python train.py --n_layer=10 --n_experts=32 --normalize_top_k=false --lr_router=0.00108 --norm_eps=1e-05 --qk_norm=false --beta2=0.98 --train_tokens=357200000
Below are experts of layer 6 (counted from 0) of a mixture-of-experts language model. Rows are named router (the router's row for the expert), gate (a neuron's input weights, with its number), up (a neuron's input weights, with its number) and show model dimensions 64-127. Each number is 200 + 40 x the weight over its row's rms, rounded and kept within 0 to 999.
After each expert's rows: a language model's description of what the expert responds to. This comes from a sample of Wikipedia text that the model never trained on.

# expert 19
router,160,271,181,269,183,184,262,142,214,154,222,179,211,193,159,130,216,207,181,158,131,186,180,177,180,259,202,121,193,216,208,214,239,206,216,208,266,217,221,262,248,230,193,148,207,116,224,277,203,211,233,224,182,160,245,203,216,144,266,121,183,277,196,187
gate0,198,193,152,188,167,217,160,217,193,182,141,165,301,259,258,190,221,218,247,176,167,223,224,226,210,195,137,191,188,151,193,161,281,235,204,182,203,201,285,161,256,224,176,175,252,170,223,203,277,204,276,243,176,128,165,153,210,182,210,168,231,167,208,231
up0,193,227,281,178,210,168,245,228,146,213,284,225,273,191,191,238,199,206,172,231,233,208,212,105,200,196,237,168,101,212,208,167,151,256,249,213,227,286,192,192,155,203,209,206,197,233,161,179,162,245,171,183,215,100,211,214,149,188,97,171,184,253,202,221
gate1,114,194,224,178,242,232,252,169,222,200,184,194,241,186,190,193,182,266,244,182,216,220,208,218,203,239,210,188,275,128,212,260,215,261,186,207,180,301,185,173,184,272,241,237,134,123,170,266,201,192,306,176,236,175,157,230,213,177,197,97,138,197,226,262
up1,203,213,180,166,248,270,157,189,222,215,184,162,223,194,213,160,253,256,188,216,188,308,173,248,146,265,253,165,158,219,164,224,178,240,269,199,180,254,260,168,254,169,188,233,237,208,145,254,209,165,223,187,144,227,195,180,222,196,201,222,181,241,175,279
gate2,249,192,169,167,278,159,285,244,220,261,181,221,192,216,208,127,218,236,202,205,218,241,193,238,254,189,217,184,220,157,109,213,277,224,144,242,206,216,168,242,145,166,219,167,159,156,244,184,221,282,218,197,148,208,173,208,171,142,256,224,191,234,204,161
up2,259,158,298,153,122,230,145,189,207,233,192,232,197,171,204,208,183,226,162,237,239,219,193,228,232,211,148,195,176,215,201,216,251,181,258,297,243,223,271,176,161,160,198,200,166,135,174,176,221,221,234,170,122,197,194,160,129,213,136,218,270,180,175,217
Word-initial fragments. Opening sub-word pieces of longer words, often Latinate prefixes, such as imp, inf, disp, ref, fib.

# expert 24
router,136,266,144,188,207,121,251,170,196,207,195,169,171,260,147,141,216,138,230,162,163,158,181,215,216,196,213,197,209,241,222,198,311,216,228,169,180,217,210,233,147,225,226,208,161,187,187,201,172,193,125,180,153,201,162,201,195,124,282,214,95,228,236,176
gate0,173,146,179,171,233,155,195,204,275,191,222,251,230,266,156,184,175,248,262,159,170,156,149,236,163,191,192,186,250,154,147,228,242,211,269,246,216,245,194,271,235,87,159,173,195,234,185,214,162,251,254,184,187,190,139,150,167,171,167,291,218,177,219,223
up0,173,220,233,241,198,191,217,228,244,285,249,181,194,191,180,220,216,232,285,158,158,124,222,250,115,220,134,218,263,233,185,235,197,242,183,236,209,244,186,241,173,149,180,206,210,179,225,235,82,174,182,192,210,205,230,149,211,142,263,164,198,173,152,191
gate1,291,265,168,197,156,261,225,153,138,233,226,183,194,264,208,104,178,170,165,180,230,182,204,238,165,197,269,296,170,257,187,196,311,116,222,157,229,215,278,263,179,233,170,181,181,233,191,208,219,202,254,137,201,132,237,214,254,236,266,185,153,221,204,133
up1,230,198,186,141,213,261,193,143,123,148,172,203,267,213,169,249,199,215,238,210,254,150,182,214,208,184,240,180,109,165,216,153,200,177,284,125,165,234,270,136,103,210,200,186,105,186,191,230,148,180,190,232,162,185,176,254,257,295,194,183,179,160,156,159
gate2,235,173,229,167,261,195,187,179,152,194,150,199,156,160,201,251,106,247,207,137,176,232,168,195,206,164,211,197,217,202,171,194,158,225,239,209,217,183,223,197,147,145,238,183,125,269,213,243,202,173,132,230,181,184,245,173,264,214,216,232,196,262,215,158
up2,212,245,223,222,154,201,201,197,225,244,259,192,251,226,148,162,210,163,160,281,211,190,225,210,165,173,223,226,164,200,199,226,268,150,244,198,222,172,155,261,200,217,292,136,258,193,194,170,218,205,249,198,178,185,97,200,170,251,176,152,224,173,158,268
Sports vocabulary. Sports words such as season, League, Cup, football, game, championship, footballer in match and club reports.

# expert 12
router,193,202,181,230,154,247,160,177,171,231,140,161,177,237,211,158,135,197,318,237,183,187,250,243,224,124,203,178,242,221,241,271,298,209,185,188,232,170,178,280,210,250,222,170,245,212,183,186,145,206,183,199,186,181,218,166,287,232,138,214,200,223,198,224
gate0,215,283,204,256,231,216,216,144,147,201,193,187,229,314,183,218,237,193,190,227,129,127,218,212,185,188,221,221,209,262,301,255,178,163,233,240,212,222,250,154,257,234,238,156,244,158,127,171,142,220,147,186,183,189,237,233,219,192,192,170,211,99,177,218
up0,240,218,299,170,191,151,179,216,191,177,285,221,284,199,263,206,179,163,200,225,220,218,172,254,190,199,238,150,233,157,185,255,221,269,195,288,174,251,262,192,158,210,185,280,227,272,183,219,165,263,171,250,225,235,207,131,269,194,187,236,164,205,215,198
gate1,226,229,206,196,111,227,207,273,205,211,140,262,106,240,228,221,198,196,239,165,172,224,217,203,190,173,214,150,208,177,231,230,217,159,128,163,198,223,208,168,185,249,138,222,249,137,210,239,195,229,204,172,198,211,152,140,275,246,209,231,146,226,196,142
up1,215,237,159,202,288,176,185,213,268,230,222,211,249,181,184,147,181,220,248,207,221,209,216,176,137,201,267,194,141,272,232,88,258,237,193,182,164,164,298,184,230,198,215,212,235,215,204,191,212,166,122,203,218,204,223,149,213,256,157,242,180,203,196,190
gate2,219,169,214,229,160,160,246,176,235,239,94,176,205,203,194,202,230,226,180,118,221,188,248,153,248,204,200,241,191,208,186,221,205,254,146,226,211,145,176,215,145,214,216,184,178,209,265,255,206,193,192,210,271,215,258,218,187,206,212,266,184,213,155,187
up2,206,182,238,113,173,283,199,229,195,192,228,223,213,242,169,208,218,233,138,161,133,235,169,190,136,183,127,203,196,125,207,142,273,178,215,170,243,231,162,150,210,224,225,228,165,260,173,196,114,211,169,124,178,176,193,132,250,219,202,207,157,193,189,161
Determiners and possessives. Articles and possessive determiners after prepositions or at phrase start, such as a, an, the, his, her, its.

# expert 15
router,174,246,96,274,250,221,205,230,171,181,131,78,214,206,170,187,189,194,219,274,160,222,182,191,231,173,258,145,264,200,204,282,196,245,228,164,212,189,162,211,212,255,241,155,210,248,243,233,180,199,228,189,136,258,218,201,231,229,221,240,160,242,235,160
gate0,222,220,125,211,150,237,205,173,174,190,192,220,221,221,164,241,241,161,141,192,140,175,200,193,248,218,190,249,176,221,170,164,234,204,205,191,221,266,190,242,173,196,161,242,176,167,166,210,246,176,226,188,239,225,241,210,330,145,182,236,193,204,236,193
up0,177,200,235,192,296,213,272,246,212,197,218,200,247,254,158,232,157,197,174,169,213,221,264,239,211,239,225,175,183,175,203,203,213,210,217,181,210,175,287,150,210,215,193,166,183,228,145,209,151,203,237,219,107,230,186,181,178,155,218,164,220,135,183,177
gate1,191,141,237,189,195,195,193,224,226,235,151,207,187,220,188,187,198,204,195,190,158,257,230,203,109,214,234,230,213,220,182,239,233,212,188,209,242,148,264,170,132,195,212,222,135,173,238,157,183,179,243,199,121,182,175,233,292,205,182,140,222,214,134,163
up1,187,254,181,210,144,176,229,221,177,162,187,172,252,178,202,142,175,189,228,234,145,213,203,188,272,185,155,211,206,256,221,229,178,274,190,247,168,205,222,243,205,168,247,150,244,262,178,261,94,204,175,208,224,254,146,150,177,238,213,190,166,186,221,139
gate2,223,251,198,130,244,178,157,222,227,215,181,238,208,193,168,178,218,161,163,209,216,212,179,142,208,159,189,165,193,179,193,221,240,234,237,219,186,190,167,186,250,248,224,138,104,180,218,262,225,219,168,258,185,197,177,256,209,195,195,201,215,214,136,259
up2,209,172,208,150,232,257,192,205,202,178,156,228,172,138,172,207,177,208,198,135,134,170,210,218,213,195,165,179,147,149,188,204,205,201,202,248,224,228,223,227,126,211,222,245,220,299,192,194,129,254,192,170,262,175,95,208,198,178,192,153,177,226,257,164
Table cells and months. Blank cells after vote counts in election tables, month names like February or September, and year digits in dates.

# expert 6
router,149,210,107,275,267,231,189,237,160,220,123,112,214,249,155,202,227,190,242,249,148,226,176,193,212,185,255,138,255,192,179,279,185,239,254,146,211,189,173,187,219,249,247,162,206,231,223,223,198,187,215,152,160,246,232,203,217,216,202,242,141,223,254,155
gate0,237,202,190,207,191,228,178,281,216,252,162,150,191,185,141,221,176,228,233,233,186,272,189,308,149,145,200,209,159,243,161,202,222,249,214,160,197,205,136,172,169,179,214,128,206,118,250,229,197,140,269,244,177,140,192,153,181,200,229,176,202,148,172,254
up0,230,172,232,278,197,162,189,188,214,213,205,220,210,286,196,242,207,144,221,141,192,213,264,277,216,203,145,243,257,185,221,233,195,221,189,255,199,180,181,171,193,208,167,238,221,192,207,220,215,138,272,231,172,167,173,132,202,186,109,188,218,236,256,120
gate1,161,134,138,214,138,148,259,165,186,113,154,194,143,225,239,185,240,167,185,255,148,147,170,266,204,163,188,175,195,207,203,232,174,275,229,235,269,200,164,267,227,193,143,177,228,201,192,236,193,238,184,208,220,212,255,255,164,106,224,205,182,200,204,196
up1,182,81,205,212,121,177,170,164,157,205,234,239,194,176,244,162,214,218,242,258,202,147,216,196,200,164,202,141,127,209,228,243,191,250,197,222,225,200,125,276,197,175,261,146,190,214,112,204,166,154,131,202,134,221,245,152,269,123,187,130,132,245,182,172
gate2,245,220,162,226,221,194,260,169,250,196,142,174,225,202,124,174,180,244,206,190,236,172,192,156,254,192,222,170,225,194,245,238,186,238,120,170,170,167,174,230,312,201,163,214,213,259,303,224,224,185,176,231,195,222,248,227,227,166,163,234,108,233,203,117
up2,196,155,201,186,188,199,179,156,244,274,233,193,150,236,163,195,223,235,192,165,205,204,234,221,97,221,98,215,209,202,227,225,240,182,199,195,235,220,218,187,144,226,266,173,149,156,177,198,211,177,257,233,245,224,165,117,165,206,221,219,195,143,177,236
Place and organization names. Proper names of cities, countries and companies in running text (London, Beijing, Google), plus blank or dash cells in tables.

# expert 13
router,172,187,187,269,229,207,233,150,183,225,158,182,256,219,195,106,175,201,267,177,170,283,257,138,186,141,235,112,181,170,244,252,193,222,246,202,173,217,250,219,259,269,253,121,222,196,232,225,213,227,234,167,147,297,219,173,167,196,230,125,153,253,155,184
gate0,232,140,131,170,203,155,131,194,261,191,235,238,194,142,151,222,150,178,224,228,269,228,148,156,204,146,272,210,237,224,183,103,207,223,232,179,204,201,242,155,179,183,240,209,205,205,272,168,192,135,196,206,195,157,230,147,211,215,183,222,228,275,184,274
up0,232,212,208,139,217,219,221,195,171,249,260,204,150,249,290,156,142,138,209,249,183,211,229,207,236,184,134,155,160,202,234,167,163,219,253,247,237,200,191,179,193,232,185,188,205,244,148,145,169,247,224,196,153,143,168,139,221,251,173,158,182,250,176,203
gate1,198,172,215,215,156,194,213,215,231,237,195,193,146,208,133,195,194,251,252,263,145,178,208,219,233,241,164,265,198,169,215,249,188,203,109,219,154,218,210,200,211,199,246,182,237,215,201,131,172,237,166,127,210,240,224,188,255,220,206,104,202,231,154,218
up1,296,223,213,133,122,164,265,148,178,185,232,184,175,145,162,241,176,218,162,238,168,196,190,243,195,169,193,163,206,267,137,213,252,119,152,284,204,280,172,145,225,142,134,218,208,175,209,279,153,154,152,199,216,200,192,176,153,173,228,267,238,154,207,260
gate2,195,262,160,218,196,221,251,202,265,205,191,179,207,211,259,206,209,272,119,190,210,169,186,228,219,206,229,187,269,159,119,197,166,179,218,290,237,187,162,226,216,222,180,226,202,86,224,212,132,213,178,196,241,243,158,179,180,169,271,212,136,191,167,203
up2,167,247,174,200,180,152,259,91,240,222,155,121,121,132,187,212,197,252,98,206,247,166,222,225,245,153,192,201,192,242,156,187,241,185,145,185,285,182,199,194,210,210,157,200,188,161,224,217,120,202,185,192,264,167,206,190,140,217,229,255,147,136,225,165
Quantifiers and comparatives. Quantity and degree words before nouns or adjectives, usually after the or a, such as most, many, several, more.

# expert 10
router,184,237,193,247,241,196,181,158,259,138,167,220,217,250,118,211,155,254,302,157,194,199,231,192,195,148,230,175,152,240,246,165,196,244,217,170,230,205,200,154,248,211,187,209,193,175,200,216,189,212,147,144,203,279,198,150,209,107,243,232,178,224,186,182
gate0,200,199,217,171,202,163,220,159,144,245,146,228,182,328,190,170,225,292,199,196,276,204,84,206,154,186,191,150,199,241,230,170,215,261,225,152,252,197,185,254,220,222,232,206,126,174,230,270,213,181,95,230,196,196,201,215,168,208,224,208,148,206,175,254
up0,254,174,207,244,260,208,213,168,267,170,265,189,223,189,227,236,204,158,182,240,182,176,191,158,192,208,284,192,174,155,230,243,235,137,230,213,193,231,180,139,154,209,144,208,209,268,200,247,170,206,162,184,198,220,133,197,177,192,232,193,227,170,158,135
gate1,219,232,142,182,223,143,251,263,215,135,189,182,214,246,213,81,183,223,278,183,136,132,165,196,140,161,180,217,246,239,166,184,175,176,235,186,217,254,189,148,210,194,184,168,195,199,205,176,196,246,173,207,192,194,203,168,134,133,181,241,203,192,160,185
up1,170,167,196,159,77,139,239,190,236,228,200,200,249,232,183,90,244,192,218,214,203,209,197,272,245,182,273,179,254,231,205,227,151,195,143,193,231,193,236,128,187,221,262,176,192,192,214,216,119,193,200,222,210,254,213,177,209,151,267,193,304,202,179,252
gate2,230,261,157,123,258,159,213,198,194,194,158,174,119,213,131,153,167,252,235,186,217,184,216,193,135,165,222,254,159,184,244,177,244,199,190,228,229,192,201,202,208,278,201,142,238,171,244,245,192,205,200,217,162,138,192,206,180,135,218,129,202,190,272,197
up2,263,146,260,193,208,196,214,161,222,164,203,225,203,195,227,270,183,198,217,212,183,176,250,206,196,175,187,213,235,139,180,311,252,178,203,198,181,214,125,219,194,167,237,165,205,237,191,249,180,148,249,176,168,266,195,279,178,186,188,189,181,229,140,165
Capital-letter codes. Uppercase letters and letter pairs inside abbreviations, country codes and acronyms, such as SVK, BIH, MBE, GT.

# expert 14
router,172,156,132,173,221,206,139,256,269,204,237,109,207,211,169,167,228,200,288,227,159,210,154,113,211,185,262,194,214,202,209,285,241,209,236,241,201,186,153,246,230,262,253,189,215,162,218,227,215,191,136,122,169,271,241,247,219,156,185,236,114,198,271,195
gate0,199,143,211,196,195,271,134,222,241,293,151,177,191,194,219,266,245,237,207,162,185,184,196,218,121,117,289,212,130,197,225,249,189,250,253,211,120,235,231,172,266,216,249,227,217,243,213,164,243,227,184,182,226,181,243,157,260,225,242,136,148,213,215,160
up0,172,206,165,230,195,232,258,150,240,116,238,210,194,186,115,167,207,221,189,117,175,244,195,168,210,199,231,189,192,204,193,180,178,180,269,152,200,164,196,170,227,221,178,137,236,152,161,256,150,201,166,211,146,220,146,248,176,184,167,182,158,200,231,224
gate1,344,155,204,210,193,212,226,266,165,253,230,120,205,179,182,258,230,239,179,192,273,264,150,179,200,144,234,216,151,169,241,185,191,160,251,166,153,270,198,211,208,223,193,187,202,180,260,168,153,165,169,172,173,203,219,215,207,192,250,247,176,126,180,170
up1,215,212,118,198,178,274,147,197,225,240,166,146,95,238,211,194,193,135,146,237,229,222,142,239,175,201,226,170,196,224,218,142,214,181,127,228,180,169,198,171,163,142,178,200,220,258,232,175,208,166,243,238,195,198,206,217,202,119,173,313,173,173,204,190
gate2,233,243,239,192,229,222,195,244,192,169,238,177,206,224,197,186,183,180,175,222,214,211,229,209,150,169,246,143,214,196,119,121,190,260,268,122,219,197,230,184,194,296,228,194,214,184,114,167,217,229,103,187,248,139,232,231,237,201,185,164,234,227,278,202
up2,250,215,259,209,204,227,209,194,196,261,212,224,149,254,197,133,235,178,208,158,208,258,189,187,187,251,249,185,147,158,190,171,244,240,275,130,113,176,187,233,217,204,158,164,71,219,210,164,179,142,190,204,213,163,140,251,200,184,184,214,174,191,252,208
Infobox field labels. Field names and headings in infoboxes and taxoboxes, such as Location, Height, Personal information, Coordinates, Kingdom, Full name.

# expert 11
router,145,223,121,234,271,208,219,212,174,156,156,117,216,241,154,196,188,179,194,240,192,202,168,190,269,159,221,191,225,222,191,287,254,225,198,127,221,250,156,238,240,251,229,147,177,248,182,203,210,182,204,152,195,210,185,170,192,201,153,220,123,218,167,177
gate0,186,194,179,297,256,269,200,126,233,156,175,134,220,190,221,261,193,206,178,146,189,174,185,229,236,169,209,228,214,194,199,270,192,163,232,130,249,280,220,222,217,224,228,168,216,172,188,161,181,210,228,213,226,165,262,221,196,161,184,192,269,224,214,157
up0,209,228,209,259,267,265,192,147,203,139,147,125,222,217,251,192,154,238,205,177,189,198,189,207,244,195,222,230,229,192,267,199,209,232,198,133,242,221,175,265,204,255,226,222,236,152,250,197,197,181,193,186,232,197,250,217,218,167,158,221,236,282,213,133
gate1,194,167,187,211,206,177,178,282,202,164,250,204,230,219,151,189,262,177,246,201,209,205,233,227,127,191,125,220,151,166,276,205,239,153,198,153,248,190,193,196,230,215,188,203,156,207,281,241,240,248,228,127,215,214,206,222,198,227,159,141,211,275,203,176
up1,249,192,201,215,203,167,199,201,139,184,194,183,215,195,211,214,171,164,146,158,180,223,120,158,274,205,280,224,261,255,154,240,220,227,305,214,160,266,178,149,148,169,209,193,237,242,97,157,155,190,234,221,236,247,210,183,157,152,260,208,211,199,158,142
gate2,162,117,190,259,215,195,169,215,186,109,239,175,197,160,176,214,197,183,207,236,144,179,227,227,242,113,205,217,162,170,227,245,194,180,189,160,136,178,260,189,278,153,264,223,219,202,199,248,199,151,161,190,226,169,181,271,190,209,206,281,123,176,242,236
up2,221,198,165,161,181,181,189,221,234,251,205,236,245,170,189,191,241,196,130,147,185,195,146,210,210,290,175,243,169,198,243,162,157,212,205,243,205,217,192,197,193,259,101,213,207,140,134,120,212,195,187,203,232,235,112,195,211,247,211,172,196,256,183,232
Space before numbers. Bare space tokens before numbers in infoboxes and tables, as in years ago counts, postal codes, ISBNs and vote figures.

# expert 5
router,183,228,214,226,232,210,213,162,200,152,246,126,228,227,127,251,220,225,215,174,245,203,203,219,188,155,173,201,202,160,225,272,183,258,223,249,171,282,228,143,258,263,255,197,144,169,179,247,208,222,129,231,177,196,207,215,233,231,219,199,206,214,230,145
gate0,184,200,208,292,175,222,208,174,171,140,190,254,206,287,169,236,223,210,189,192,205,212,218,202,201,214,108,156,129,165,160,159,162,191,175,274,150,218,172,186,293,202,210,222,215,164,231,214,157,216,231,180,161,173,194,246,215,248,253,182,192,192,153,124
up0,154,176,229,236,212,229,167,224,151,231,165,273,216,168,182,184,184,198,264,214,200,218,259,227,238,261,192,184,114,211,231,208,140,263,249,204,221,219,222,188,278,191,198,200,175,201,274,219,240,164,181,225,150,268,234,131,235,203,170,197,211,191,185,231
gate1,227,231,178,119,249,166,235,140,168,150,131,132,197,191,182,232,221,160,260,166,214,196,224,195,152,232,141,206,209,324,146,247,249,194,243,227,222,215,207,178,224,216,141,170,154,224,247,183,169,165,213,276,132,221,175,163,169,189,243,164,165,194,264,178
up1,231,182,159,137,101,175,230,218,221,189,202,161,214,209,224,150,268,146,264,220,130,190,258,217,176,153,210,237,112,193,163,224,199,203,210,202,173,181,148,136,174,216,271,229,208,179,242,225,220,238,206,263,260,193,220,154,71,155,110,175,280,209,196,219
gate2,196,213,207,212,194,197,155,252,190,250,239,192,149,233,220,233,179,129,203,199,199,183,126,224,186,246,208,175,233,155,207,247,232,242,271,210,207,190,211,162,181,149,187,157,149,226,279,198,211,214,132,219,194,243,216,176,179,316,233,179,247,218,226,234
up2,123,170,153,197,232,138,193,241,289,191,183,173,289,159,200,209,250,183,195,214,171,236,284,183,190,183,186,333,155,225,208,170,213,138,187,224,261,269,196,191,182,227,193,201,227,214,161,204,176,208,191,173,157,108,178,180,186,122,252,293,206,142,232,187
Word-final suffix pieces. Closing suffix pieces of technical, scientific and place words, such as -ot in anisotropic, -ic, -onian, -omy, acid.

# expert 7
router,152,263,224,295,212,164,146,245,167,131,109,141,167,201,140,198,209,243,275,262,167,287,231,147,260,175,214,197,157,166,259,249,181,289,217,206,194,238,257,265,190,231,220,199,220,210,229,172,123,130,176,121,169,144,261,177,165,236,164,184,177,187,267,167
gate0,206,210,184,190,217,228,171,188,184,175,153,175,165,188,259,172,254,213,254,165,241,184,201,236,145,215,173,204,234,177,186,231,178,236,243,246,232,158,147,199,124,255,219,185,243,135,156,197,142,222,130,191,164,225,190,213,227,152,285,189,215,182,176,159
up0,187,258,190,197,210,186,205,195,206,213,214,153,218,188,248,167,196,279,182,225,180,240,116,210,234,253,175,220,235,211,142,180,206,214,221,239,278,196,165,209,129,222,226,200,200,155,144,205,171,175,137,191,200,235,115,256,216,157,266,204,230,238,212,183
gate1,181,154,225,191,126,147,216,71,203,154,224,188,181,229,205,198,238,171,140,215,134,237,259,154,180,181,195,192,172,212,192,150,156,237,237,247,261,186,192,200,200,256,224,199,149,187,161,172,232,232,170,161,270,171,250,178,260,189,179,144,201,209,186,213
up1,166,241,184,172,245,196,155,224,265,256,229,209,191,170,265,179,103,247,207,204,169,175,171,263,263,263,128,135,230,147,156,127,225,207,189,153,138,233,241,186,219,230,227,205,223,181,206,146,276,173,306,200,160,271,232,253,195,154,227,203,175,208,167,199
gate2,300,275,230,195,176,177,236,216,151,220,174,188,150,275,108,192,187,149,215,173,110,167,210,211,229,226,127,248,287,234,213,254,195,165,258,244,243,115,214,269,240,211,111,197,210,184,145,243,209,246,175,210,298,228,208,211,118,197,211,268,189,117,238,165
up2,267,267,249,206,207,155,247,180,175,203,179,189,224,203,180,232,245,232,215,174,155,176,178,200,221,259,150,158,172,160,215,192,242,195,217,227,293,182,161,337,224,168,138,181,184,185,187,219,218,250,268,134,279,164,212,244,148,244,167,164,182,166,233,184
Copula and role words. Linking verbs and role-marking as after a subject or appointment verb, such as was, is, became, appointed as.

# expert 16
router,177,189,103,208,251,219,131,242,181,204,190,124,147,157,120,213,247,186,236,191,203,211,185,198,255,139,210,164,232,186,217,200,234,243,248,224,161,242,167,185,251,244,193,171,263,194,238,249,164,219,210,205,139,209,205,183,234,182,244,166,185,185,254,153
gate0,146,197,147,241,219,149,204,228,275,199,192,185,229,119,151,187,210,155,166,128,175,210,261,185,181,191,234,156,132,244,315,224,175,235,251,205,225,218,161,224,227,205,141,184,182,163,179,248,217,176,221,165,211,218,191,191,184,252,216,186,258,197,151,258
up0,174,207,200,171,182,155,244,188,176,187,206,235,181,69,176,253,92,188,225,160,184,207,175,205,228,213,192,90,138,276,210,231,214,274,225,211,187,146,164,202,182,182,186,189,240,148,186,226,226,193,252,222,174,190,216,203,199,209,229,260,199,184,132,254
gate1,256,206,189,208,202,194,258,191,169,127,127,187,228,150,230,224,165,149,134,206,165,227,166,154,229,206,170,131,222,252,131,237,185,132,188,192,158,150,217,188,208,218,242,284,210,222,209,204,177,181,174,254,210,144,169,232,210,185,248,196,150,276,240,179
up1,83,216,170,229,227,189,234,228,262,176,158,203,250,243,187,208,197,230,206,235,235,187,143,229,222,194,211,241,264,106,274,179,160,221,197,181,194,203,155,193,205,175,154,183,185,258,253,177,183,106,214,204,240,208,225,189,214,187,159,198,207,165,246,200
gate2,171,258,228,148,228,178,215,197,157,132,149,238,203,204,172,217,239,235,228,202,164,196,156,215,251,129,221,195,206,118,187,141,246,147,173,231,177,237,209,148,170,201,173,176,174,266,191,264,196,161,194,271,217,97,206,153,216,178,180,249,183,73,132,223
up2,193,195,249,265,189,251,132,234,242,195,149,181,209,149,202,238,209,289,210,174,220,232,129,242,190,176,186,217,196,203,231,188,205,224,205,188,228,205,303,202,223,170,169,235,178,236,77,220,178,162,212,193,225,126,207,223,175,242,201,235,100,96,229,277
Clause subjects. Pronouns, relative pronouns and plural head nouns that begin a clause before its verb, such as which, they, it, sources.

# expert 17
router,133,245,116,226,212,115,216,217,258,165,148,117,200,232,199,133,220,155,294,259,224,261,180,204,289,218,221,175,208,184,232,242,251,273,292,233,262,206,253,203,214,248,235,122,212,204,246,222,197,176,199,141,121,151,191,168,239,163,219,221,191,238,218,205
gate0,127,192,175,174,108,160,184,252,203,243,198,193,125,198,183,231,263,176,261,237,151,257,259,178,148,243,182,221,249,248,166,201,248,229,229,149,238,252,223,192,173,208,170,221,164,167,193,193,145,220,204,156,250,268,195,125,192,154,182,202,266,222,221,210
up0,234,162,228,161,213,166,231,225,217,205,151,208,214,275,224,185,147,186,220,182,223,181,187,192,165,208,316,125,200,209,110,309,149,176,249,284,206,201,176,196,154,218,168,190,217,134,234,243,196,203,172,256,114,277,202,185,160,175,161,183,118,193,244,167
gate1,195,179,204,260,198,189,201,190,203,210,160,214,180,156,171,211,208,172,268,167,157,148,268,227,199,145,172,153,203,176,176,211,207,263,117,189,169,168,155,165,178,167,201,198,236,202,226,159,210,231,192,182,191,234,224,286,149,247,203,205,182,180,187,264
up1,214,220,218,262,224,120,197,230,232,206,208,207,184,204,246,163,209,156,183,253,240,192,211,215,189,162,222,215,222,243,156,197,144,206,246,135,226,244,221,150,178,224,223,255,290,163,231,196,214,166,222,247,231,296,178,226,216,209,117,240,231,192,235,259
gate2,178,223,205,225,212,225,291,253,220,211,227,179,179,184,232,225,203,110,184,185,203,161,183,217,191,236,111,183,220,278,170,216,144,152,210,116,197,252,163,195,232,153,265,160,252,172,258,185,171,200,248,188,205,184,192,194,186,163,219,176,179,235,206,171
up2,254,144,185,239,169,234,164,158,132,198,93,177,249,249,233,192,170,226,229,142,216,201,245,277,289,200,290,268,115,174,192,176,262,220,296,307,246,149,238,140,220,270,139,255,179,202,176,244,162,191,176,189,167,183,180,221,167,275,142,271,214,174,272,263
Paragraph and heading breaks. Sentence-final periods with paragraph breaks, == section heading markers, and opening quotation marks before titles or quoted terms.

# expert 21
router,191,183,211,249,200,159,183,248,192,186,238,143,171,209,175,146,215,156,141,225,69,224,208,201,201,157,211,183,171,191,262,245,175,205,313,196,198,218,231,216,135,255,253,127,153,217,203,274,204,174,92,212,210,208,260,153,209,190,199,260,198,272,227,212
gate0,148,236,179,159,217,195,146,248,195,181,164,254,223,216,199,260,230,140,277,208,162,254,199,166,166,130,282,235,248,158,224,244,229,201,178,244,254,220,152,163,238,302,197,148,91,149,149,141,136,190,145,211,169,267,200,223,153,175,246,139,222,182,237,84
up0,148,268,254,237,236,138,216,111,217,165,210,199,213,217,217,178,171,176,172,111,211,200,147,281,315,123,134,161,200,238,211,152,185,213,150,200,148,232,198,250,211,170,142,161,215,177,176,219,188,179,233,179,206,153,194,202,145,138,170,184,156,197,189,173
gate1,145,208,144,238,196,235,238,233,85,248,197,215,189,216,202,191,289,182,175,239,134,238,226,185,207,215,292,169,222,128,292,182,208,195,195,156,190,204,198,243,174,230,204,193,189,254,301,236,155,129,207,185,187,191,212,185,277,189,188,198,203,199,226,208
up1,155,240,190,220,255,193,173,247,167,193,278,219,180,254,164,191,211,166,167,215,224,157,235,218,179,183,198,204,142,196,187,231,200,207,267,175,270,218,293,218,239,243,199,123,256,195,262,189,284,125,223,165,156,258,246,134,196,195,231,226,260,164,157,235
gate2,188,278,214,267,139,227,236,203,185,166,240,154,171,163,221,148,222,117,203,203,146,279,254,149,171,138,175,187,228,206,185,111,219,217,100,215,217,181,258,214,175,236,248,215,201,203,151,217,168,207,109,235,152,249,206,194,243,170,254,218,178,244,197,196
up2,221,305,194,206,264,182,227,209,194,285,223,188,177,217,260,181,223,210,209,233,130,205,241,200,277,234,167,233,212,229,191,185,322,156,196,165,262,221,200,275,199,246,221,135,163,169,239,155,158,236,146,216,261,144,222,157,203,257,291,220,204,178,205,154
English verb suffixes. Word pieces inside English verbs and derived nouns, mostly endings like -ing, -ed, -ating, or stems like exp-end-iture.